Experts of a small language model: 14 layers, 160 experts in each of 14 layers.
Below are experts of layer 4 (counted from 0) of a mixture-of-experts language model. Rows are named router (the router's row for the expert), gate (a neuron's input weights, with its number), up (a neuron's input weights, with its number) and show model dimensions 0-191. Each number is 500 + 50 x the weight over its row's rms, rounded and kept within 0 to 999. Numbers have three digits each.
Before each expert's rows: a language model's description of what the expert responds to. This comes from a sample of Wikipedia text that the model never trained on.

# expert 17
Description: Institutional and place nouns. Common nouns for places and institutions after the or of the, such as school, state, city, township, government, film.
router:434457367500442457493482452453533485512538538479560579485504399539487438490515579484487567466429508425431500537497498549501541412560531495519483641525470487493563509508486547561484558484527535485413431508518523455449517434492377404508368513495464482434446409485556494512515484460573590522473490480432516581504456538500459539583575504577544505543562408485559520443553554475456520471440555533456463518526510464512462557473492496499546436476551618509501392469479517415532500426485483556456518519531499409480521444468402579451528437534442511429524409462448624534441505507505553510
gate2:520507496435505499361499510495461541534501593577495480472484490570570490415515462509463545554492453415460500479477515503486452520529480525460467486578509540537477566442601409517401502572592505607471563478496543441476457473463505582526508486535499526488568465381440577490520525447491400518489592487367540481517444450412441483555458437416415498503524498500514523521531567607472429441502484494451540605602439481394488555486501560432436444584463484465554496451590458545549547494375556553517527442516525432552537465547445548541511484541468485526491493471505563466536476507529526551
up2:489473518558498547525494532514512503468522466431485687517495456540430526482541645549544499407391522517532516499435512466545585553490459411534532498517515456466497463468423637446683462497517503466486528447569510535397445537523446485495523528514457535445462529449481444472426587494476506477546436445481462542474588559509593488577545432495509496562479515531509470491505446507522559456469501438455599411489432541530420503547498438496535569438536489495485431551424478444457471551551543498443503527500554525509429521405453530485522440441539560449479532514561568584448444499523509545
gate3:434429426516528545490527508486582493472521538538492521488537482565463411431432434535536472439670451504513541454463480554539482489486507481554473517502410492563506469540527511525446510445504574585505487590543543531524608428562497509512510505461581477472479382468558449587528541439436405504371490602425490534448543482583455517466502491492510473463470499491551540466412545583551483484445539516528427415566497460479507537491533458560504484557561543496446628417376453540480460510512519511550444514534511425482521557508492534422581582494547405478522550514525553508519575431471501431
up3:438527475409473483448365524529430623515523373411476463551518549444410503548517441506541432510501469441503540515521558464491551473538484513489557505439553531464420527462487529545427465507499463501533517468480410491490434529543513503467579513513503484549500609484424509579562490501411513469399540422518560377563509492446514495564459454490520628589513501562498572532549396450562580355565490451614492452426577516458520499456485502562483543451488498530499485527482509544561516546441455453501457556528534473499424501443380509549460499489552476491456543550542457500500504510487430479

# expert 8
Description: Titles and institutions. Office titles and institution words in career and biography text, such as General, President, executive, Director, Commission, University of.
router:440467513548443410451490519514454544571469412444477540486480503555477522422474447498481526507474478503539488460607464478591487537570562501507512530576546558491494469533581515578372531575453476547493557515401493532492577465527559505511573517523531516446629507483531561526512469578588520557586499532488506478475552517410498524568477529502461539536495404475528561552461470514482483409493562536490492526515409591503559539446506594555558482568532366538471432398454458444565559500399584555493541468558434499461518463455484537495537377500486506524517579564415496552533558453437502558
gate0:465557511534440385569518476412530380585516491562470563559467499598439552501487519471575394585462564504495489566546496472514429486490483471535534479536568400546558394576496473495578503563473440579453401438548479446511513414585473534444427463485523472461565496477492523485587528554571489566581464538506505512423490473538547568477538538454516393504549544517463479513536536479500438436486478483458458455489451404467485462536508543422525551524498486495484447508477530468421555600468442544484480463401638423468461557481500511500561470556484499458457485469463494511492517635499567539
up0:589545419524583488472484529486477525454472622458431528487467518399488468503556535495490566430519537489520578424461549541526521565502520489488510544412503561526493533494450536489445532456483608467508551590535595437504519537413497473646579462533531484517407515508572481500511526380447447450471513467505562529631556501572475521483472415539511545470456491454460474479543459480543473538416495529552605495442518529561460520552487512469484509423454585500506564538601472580528446377529472423530484514488450557463428521482493466423445540549558462396468461491466521497579422439573495528
gate1:497516481543460588597488532554544489512505530445484518529527547500537542555457568487395527550451525481514536485492377600477494445438441504528544546478462445592546559523533597525520500510465478497544541460462490411552415376516453523470454541458476465522513407568571498485492460452599434455479503498534524483403602570411416501505527508492531612463488529583557598504473483471485396531604463555579571475467503469459521475475483508483495454512495455545520473489513492583522431574513482526492529505606437559413585493482516472540519529588447431531511469580472587471475578382477498542
up1:478510521551490471471369519421474474522483502495515447439570482490529459477407504507465560506485429524470420493456464654543477509511488571595591492577571491565607465590506457496485541515432426504495475480491472539450527378511580461499543546505490416536462559555607441531596490412537420483430595553560477465419416474500520465466477500467493561513485555507468540570484511411445448559494412540490557504478470468508570465564527566438475441555477435412497531500472463580420437568556479568536545511446472493463457449538470415504476492520461523576481545527532456448440548421464511508

# expert 12
Description: Clause-linking conjunctions. Subordinating conjunctions and prepositions opening a clause, such as after, though, as, when, before, while, by, for.
router:469447465509503570517503449414491392496548478550443516437459419453516499455563503554556542491492437594516423495411492530494501562498494548570512458397526496443443468467560431458415564485400489564536555540487462503456565526604459549456527436550522547530557421588540457446466434525410462507463445526558514539513454509501441531484458542533493579535420540526456430466532581547533413408466567510470525585446491524475555616514582530506565492555486483598389477465479542549510496508487459483552535605523504484577525461550486420422548593507485484556472563522471580537465565535476480555
gate0:526559494431466605520509483479407478550632529615491411486518495470458517525487491529499577532496446517588521553497530488451479455395459521593501523562535488478509454536521470532428587432484510482432564410428458557557480595542462513599534529558481523448505444520550433444438448476474479543519444606449536405445541530507562516451479542513522480610475539504440485507534572482450424487406471546466458509453429517517577570449556490469545446539595482542498521422541500415432552555558511511643472517459489410562532505515485529492457418487507500439440552496456547464535496427517443464
up0:540558470427454485448590478519404521515473475508543576578507484517522503521511497448413577511465501612502548459546556535585569498486472501537539625506516509549476403542435536519469481585451539508526458492483512530435530541503512527480526475566497413506525398487466459450450563459509463432421560509531438442495434516361540463530520511486432480502562519511444466536446474467449421555472426550631515530452538574395501532572440537498625485519474500398552523569564453603520455519494642438528533439542524513505473506551503511505434407537545451491519492510561510392551508484486500537
gate1:491500502491463435488489510558483500483438386493499519525558509486516473522478471542615449549475537516458450473437541533508508543497544513505461501516507498519484506513533447470582544427461486559538463550480486511516416499607447563439429531564493421445504510545419621560513511540485431493529346464556563474556457485589355466573531566474448495537527520469490507606577548499553490490441566504430550576392484513506525528543623580394587516533443429498527558508408513444468454500558476505548507490382539447497477575505438502546463467585537503462499501488459518524601420453520568456
up1:503479547543512476532574483441525447600458486508481476521460488505611405431478469535520573540518480528544547503548456462466484531550475500528493383480454537532506494472554546472438504563528524497418588453456441619539556518451474464515560533463513511425567542517514494368544496479565466480539528578387553464450467434533478432433512505428493454359515433496516511464453544492531375432454356476565590508592461497478501491494397511524463539550565557452504530492518525466561510467502572529463439476554484498494521433521588383499619481435530501481518472435483442513524527479553486410